{"d_model": 512, "init_std_router": 0.00611, "lr_router": 0.000402, "norm": "rmsnorm", "norm_eps": 1e-05, "optimizer": "adam_variant", "batch_tokens": 131072, "train_tokens": 1163000000, "steps": 8873, "dataset": "wikipedia_en"}
Below are experts of layer 2 (counted from 0) of a mixture-of-experts language model. Rows are named router (the router's row for the expert), down (a neuron's output weights, with its number) and show model dimensions 128-191. Each number is 200 + 20 x the weight over its row's rms, rounded and kept within 0 to 999.
After each expert's rows: "comes before" lists some tokens at least twice as common just after its tokens as in all text. This comes from a sample of Wikipedia text that the model never trained on. Tokens count by the router's weight.

# expert 50
router,221,193,177,178,178,178,236,222,217,210,208,226,234,249,209,179,219,196,208,197,192,198,204,195,205,201,176,188,193,187,183,224,202,222,201,190,199,209,218,198,162,213,184,196,190,211,217,227,211,210,148,197,208,224,224,226,218,198,212,172,244,175,219,209
down0,194,190,217,195,192,222,204,205,167,205,219,205,189,146,160,188,186,222,206,224,197,180,199,227,199,189,185,206,166,197,210,171,201,191,171,196,191,178,202,156,181,175,211,180,227,170,189,194,203,169,225,180,200,165,184,219,172,206,196,178,214,232,177,219
down1,180,182,186,191,188,194,212,182,219,193,172,167,197,208,224,211,227,218,176,217,181,196,181,194,262,221,163,193,197,199,178,227,220,187,214,178,203,186,194,205,217,194,191,177,161,167,163,205,215,225,218,184,192,213,245,199,174,198,180,191,217,234,211,202
down2,210,223,226,224,191,218,217,190,195,219,194,235,228,207,167,215,227,221,167,188,154,202,160,172,198,200,216,188,212,189,217,194,196,212,225,207,234,236,175,214,217,199,227,201,199,188,201,213,191,230,202,228,207,203,217,232,205,194,228,225,179,191,209,192
comes before: "-", "|", "The", "===", "==", "In"

# expert 38
router,223,206,181,197,226,207,220,201,196,196,230,213,208,180,226,193,190,187,191,200,199,217,204,220,220,196,204,188,189,206,192,234,154,207,210,206,181,206,222,188,210,175,150,209,191,216,188,217,230,193,154,192,195,194,191,198,183,208,196,165,200,219,183,243
down0,211,201,225,219,232,189,180,193,203,202,213,171,201,222,217,200,210,210,215,201,236,217,171,189,152,186,177,204,173,201,174,161,196,180,233,203,172,193,191,221,202,214,235,205,226,188,219,237,186,215,216,209,231,228,195,177,196,196,224,235,205,221,217,182
down1,216,184,183,173,163,215,243,196,236,214,187,191,240,206,194,200,189,194,200,226,180,174,217,176,228,213,188,192,258,221,203,228,215,163,189,221,240,202,235,217,212,172,211,176,200,199,207,179,209,254,215,195,176,185,199,223,181,202,146,193,210,191,199,210
down2,212,212,203,173,214,234,239,204,195,189,189,196,201,241,220,188,223,158,182,184,220,215,192,208,198,194,180,229,254,218,179,195,185,148,204,204,214,203,209,180,232,183,205,184,192,232,204,186,193,220,193,201,183,226,176,211,193,170,191,228,244,223,200,191
comes before: " |", ".", " |\n", "%", "0", "7"

# expert 9
router,182,187,219,181,179,183,211,216,201,188,201,231,180,179,247,203,196,180,216,183,208,208,220,202,176,209,190,216,211,234,174,189,157,199,201,177,188,178,204,181,216,194,175,234,215,173,243,192,201,202,196,194,224,187,226,170,210,203,172,198,238,198,211,213
down0,191,214,223,155,178,157,178,183,195,209,182,216,222,226,235,181,197,206,191,192,230,183,210,206,198,201,220,236,222,199,224,231,197,195,206,177,211,182,205,215,197,217,222,220,217,212,167,224,197,217,209,222,180,198,212,199,205,201,212,189,218,188,192,193
down1,162,177,198,217,218,212,195,209,217,196,194,218,223,197,229,196,215,194,174,201,236,253,226,181,204,183,191,183,209,196,209,201,222,187,242,206,204,168,213,225,174,174,196,160,224,198,168,172,181,195,199,168,178,223,185,182,224,202,226,216,213,196,207,215
down2,184,207,223,225,212,229,199,195,216,210,211,181,208,200,148,183,219,183,208,211,188,183,181,180,165,175,190,190,226,165,203,176,194,175,199,211,198,174,206,191,198,195,214,177,191,231,225,182,197,207,188,225,205,177,181,214,185,215,178,198,197,181,230,200
comes before: " The", "==", " He", " In", " It", "==="

# expert 11
router,190,217,165,201,183,184,202,222,175,190,198,193,215,208,182,194,192,223,250,191,179,190,188,203,212,219,207,186,198,196,206,237,216,219,201,186,171,239,213,210,205,204,202,227,207,236,206,241,203,189,195,237,228,215,197,215,211,201,219,199,176,212,203,186
down0,194,199,186,195,186,188,171,202,183,217,166,221,233,222,169,183,224,234,179,173,166,208,185,185,201,176,172,221,256,194,179,218,189,203,201,182,240,197,172,169,217,208,171,184,212,176,214,235,199,208,224,206,219,189,209,202,184,222,245,212,197,207,188,184
down1,179,196,190,186,216,189,181,192,229,212,201,200,198,197,221,194,210,185,228,190,161,175,188,193,196,181,207,198,188,204,173,214,194,211,190,196,200,199,233,202,180,212,207,189,216,202,176,212,174,197,195,179,199,212,181,204,227,185,194,187,192,190,189,185
down2,179,216,197,180,182,219,198,223,164,192,187,202,189,220,181,203,204,193,157,228,228,199,147,141,211,200,196,218,222,202,247,203,203,211,224,182,206,212,185,221,226,211,205,177,196,209,235,193,160,216,214,191,197,188,190,206,213,205,203,210,214,232,197,194
comes before: " ", " —", " +", " —;", " \"", " −"

# expert 49
router,215,211,180,169,178,222,201,185,218,240,211,237,142,197,179,173,215,231,181,193,153,197,219,227,182,205,213,206,202,238,199,237,183,214,197,194,225,212,202,188,219,204,201,196,196,256,225,215,209,190,189,178,227,204,199,189,196,209,213,197,206,177,177,261
down0,196,195,201,211,205,207,189,186,192,190,211,167,188,188,211,192,209,217,200,227,227,172,207,189,175,220,205,238,201,212,197,170,211,192,182,201,191,202,205,198,212,190,185,229,215,165,219,218,189,263,225,179,182,205,213,230,211,176,186,216,147,221,198,167
down1,196,204,191,194,186,197,170,211,214,218,193,206,178,169,194,180,201,194,210,177,217,188,190,184,201,212,210,245,233,183,194,187,177,185,195,228,181,217,225,172,182,213,217,214,218,208,178,154,160,193,197,200,223,180,200,193,202,215,184,232,193,193,189,206
down2,177,214,215,239,223,169,157,168,202,187,183,158,174,155,207,215,217,166,222,198,221,211,193,195,168,155,205,179,231,200,221,225,179,201,186,241,162,237,237,220,181,164,201,193,200,210,201,204,168,207,219,191,197,180,184,179,204,213,228,216,242,210,204,219
comes before: " ", "20", "–", " /", " his", " career"

# expert 32
router,206,171,194,210,183,183,185,217,186,189,198,185,161,215,221,190,216,193,212,191,199,211,222,212,209,199,197,200,200,204,160,189,208,201,219,190,218,199,211,179,199,195,175,181,186,202,247,175,189,194,215,179,210,203,205,186,225,199,193,198,250,183,167,235
down0,187,221,234,191,200,210,216,189,177,246,201,182,180,199,189,200,218,189,169,211,191,211,176,178,192,195,224,167,203,193,242,191,195,225,205,193,243,228,205,204,209,238,197,196,209,208,169,195,182,222,149,230,192,151,175,220,195,176,188,187,227,217,224,214
down1,215,224,232,185,191,192,196,190,187,164,181,203,209,215,191,183,184,234,199,207,181,201,200,221,217,213,185,255,212,245,189,197,224,197,183,234,205,208,224,236,172,213,200,191,154,207,207,208,219,205,185,178,194,188,174,169,209,190,183,198,192,200,203,191
down2,201,240,195,193,196,198,172,215,199,188,163,193,171,234,206,223,190,201,210,222,205,219,216,188,217,201,216,241,248,181,196,223,174,192,206,196,239,213,209,198,191,183,208,183,193,225,208,184,189,215,200,194,216,197,219,201,216,196,198,184,212,250,227,216
comes before: " the", "20", " The", "19", " he", " was"

# expert 48
router,185,220,218,170,195,145,204,190,175,203,200,193,209,185,182,183,208,209,200,182,198,172,197,218,168,222,186,183,181,194,168,221,178,224,190,199,162,196,228,204,199,219,178,188,198,206,208,213,212,201,184,179,190,174,199,163,222,192,221,221,212,209,228,195
down0,173,235,216,209,216,190,224,216,173,199,246,185,192,221,188,201,193,151,218,204,218,174,191,187,224,220,206,205,198,236,235,196,212,200,216,215,175,216,201,219,190,170,183,188,228,188,204,175,228,175,160,217,175,171,206,207,202,177,202,193,203,184,169,204
down1,196,192,205,176,197,176,217,184,187,177,225,225,200,212,178,245,223,167,207,215,180,214,180,180,224,192,240,189,206,211,227,233,237,232,214,238,176,196,220,227,206,167,218,219,209,194,200,206,210,214,192,197,169,197,194,211,218,228,224,198,214,226,204,185
down2,187,197,197,180,181,201,201,184,232,216,200,153,206,200,215,201,197,180,227,228,162,187,187,198,185,189,205,203,212,204,179,197,159,195,191,197,212,178,173,181,217,208,233,191,182,175,195,224,191,215,221,169,210,230,233,197,214,200,207,232,163,204,185,225
comes before: "==", "===", "The", "In", "=", " and"

# expert 6
router,187,221,182,201,175,199,194,193,173,221,197,183,190,173,187,224,194,210,186,226,170,159,203,254,240,206,204,217,166,231,177,225,194,202,218,207,201,229,237,202,188,215,196,248,200,244,179,237,205,182,177,196,217,186,179,198,201,196,174,229,249,186,204,219
down0,200,190,175,197,217,199,221,155,201,211,196,222,206,188,210,184,177,185,230,170,209,222,168,144,191,170,199,198,193,229,222,200,194,214,203,227,215,200,213,204,204,207,207,187,218,238,208,166,172,182,176,198,201,192,216,181,213,217,212,208,191,209,230,179
down1,196,201,209,189,207,195,207,186,175,205,221,151,200,199,205,205,202,195,233,203,220,227,201,192,208,189,184,187,230,236,199,185,204,223,205,217,214,217,181,209,233,218,191,175,176,173,184,192,189,211,197,238,213,166,221,215,218,188,200,199,188,186,204,182
down2,193,190,180,171,206,184,190,201,223,217,190,190,209,199,181,202,199,183,217,183,260,235,202,179,238,214,245,207,218,161,191,222,217,205,234,196,178,198,224,196,197,184,214,209,189,222,186,205,171,238,186,203,200,175,191,211,224,223,198,233,178,203,205,195
comes before: " |", "–", "0", "1", "2", "3"

# expert 55
router,226,194,197,205,209,174,200,196,202,181,226,250,196,209,215,190,182,203,190,196,197,200,201,198,224,217,189,171,213,204,206,209,199,195,194,143,203,198,224,173,179,188,204,194,234,182,221,175,215,207,188,223,215,212,196,234,174,237,219,210,211,230,189,182
down0,237,220,204,199,204,166,206,209,194,208,170,215,184,236,196,193,236,197,211,220,185,176,166,213,172,159,196,186,258,220,218,220,187,174,216,204,234,203,192,202,215,184,222,193,211,200,205,150,186,210,202,196,186,181,179,215,203,213,242,230,223,191,174,216
down1,205,196,189,204,192,188,199,235,142,196,172,231,209,170,198,204,236,195,207,194,182,229,205,198,184,218,157,222,193,204,181,223,191,208,216,198,200,177,200,214,174,156,199,191,201,188,207,193,210,205,171,207,226,214,212,190,200,206,224,208,185,195,212,202
down2,192,231,219,187,223,143,182,217,196,222,199,175,191,200,198,213,174,192,195,195,217,203,175,203,215,179,234,218,173,218,222,198,191,190,196,198,193,216,211,193,215,238,252,220,188,209,221,171,193,201,206,200,213,179,220,197,188,184,203,197,196,197,185,166
comes before: " of", " the", " to", " a", " by", " with"

# expert 37
router,189,180,183,233,167,215,182,184,207,217,194,254,196,180,197,191,216,199,187,203,160,188,194,213,244,195,213,177,211,178,201,224,209,206,199,222,189,214,220,192,204,197,219,236,225,194,202,197,184,177,208,183,248,218,183,197,165,207,242,229,223,183,199,226
down0,206,231,245,200,188,226,179,208,211,197,189,198,204,204,178,194,161,214,192,217,195,221,204,212,192,184,185,188,224,249,220,212,209,200,184,201,227,212,189,182,224,215,216,196,161,225,213,181,202,204,231,221,220,185,190,204,244,205,197,224,219,192,207,210
down1,213,220,219,199,196,191,180,181,201,202,145,183,173,220,204,165,203,173,213,245,197,202,220,187,176,200,196,209,240,162,237,200,191,202,221,201,209,220,220,193,158,184,204,203,199,209,223,212,179,219,206,223,186,222,206,199,226,186,188,202,231,241,247,187
down2,227,186,175,195,186,169,200,180,167,207,179,199,214,207,227,193,207,199,207,245,186,203,179,203,187,200,195,166,228,184,190,193,210,196,239,186,239,184,186,192,217,191,196,179,224,167,210,196,220,187,177,238,217,190,195,201,210,188,209,184,184,243,182,196
comes before: " the", " to", " a", " his", " be", " on"

# expert 24
router,182,203,206,197,184,179,185,204,167,204,197,219,193,159,187,207,219,192,190,181,152,183,211,195,203,224,178,217,192,219,205,215,192,184,211,165,202,213,205,197,219,213,173,192,184,244,162,179,195,181,188,223,210,235,185,203,203,194,219,181,196,189,196,210
down0,214,168,216,178,188,203,165,222,192,209,208,191,203,165,201,208,208,203,236,220,178,199,215,209,179,211,199,195,222,208,198,179,161,164,223,224,241,218,167,208,202,213,210,183,199,235,150,195,228,189,202,195,202,169,182,230,177,226,219,168,211,229,225,245
down1,204,170,180,174,215,236,199,194,203,224,189,168,211,230,225,205,183,215,184,226,220,239,210,198,176,213,194,206,234,211,219,206,196,214,206,198,147,191,247,214,208,216,203,193,192,195,222,191,186,180,205,183,162,200,238,227,208,194,212,191,188,199,208,208
down2,210,201,207,220,183,194,183,217,221,225,217,184,215,195,146,213,186,210,212,223,189,235,201,189,178,175,207,216,212,222,209,237,198,202,206,170,217,209,216,193,217,214,215,169,210,218,220,177,206,183,228,200,184,195,219,196,195,188,247,180,180,223,216,209
comes before: " ", " |", "0", "–", "1", "2"

# expert 30
router,223,188,199,158,190,192,225,219,205,220,239,207,175,209,188,184,200,245,209,188,196,208,217,195,202,224,175,190,181,236,182,234,166,206,211,172,209,193,188,196,210,208,195,191,221,199,242,197,216,192,200,174,207,202,190,184,192,205,169,203,217,213,175,252
down0,185,171,195,187,196,196,222,198,203,208,170,188,209,164,191,192,219,189,185,197,202,170,206,209,192,187,218,147,202,179,189,168,173,204,204,209,201,194,164,200,238,236,222,180,183,193,160,170,209,206,209,208,175,208,190,229,201,186,169,216,230,204,194,205
down1,223,239,194,188,210,183,194,168,193,215,197,207,195,184,199,182,194,179,207,228,242,217,182,216,176,160,211,188,234,242,210,196,213,212,214,208,214,214,216,186,189,228,187,232,201,210,195,175,203,189,188,214,189,227,214,180,231,175,211,215,226,235,183,213
down2,216,244,198,188,202,210,181,209,198,219,174,178,208,207,208,207,225,214,235,207,194,179,156,212,179,192,189,208,187,249,169,167,230,179,170,182,183,167,221,202,213,203,210,236,249,216,196,207,166,228,220,170,205,210,197,185,186,188,212,168,199,192,174,193
comes before: " ", "20", "|", "19", "1", "6"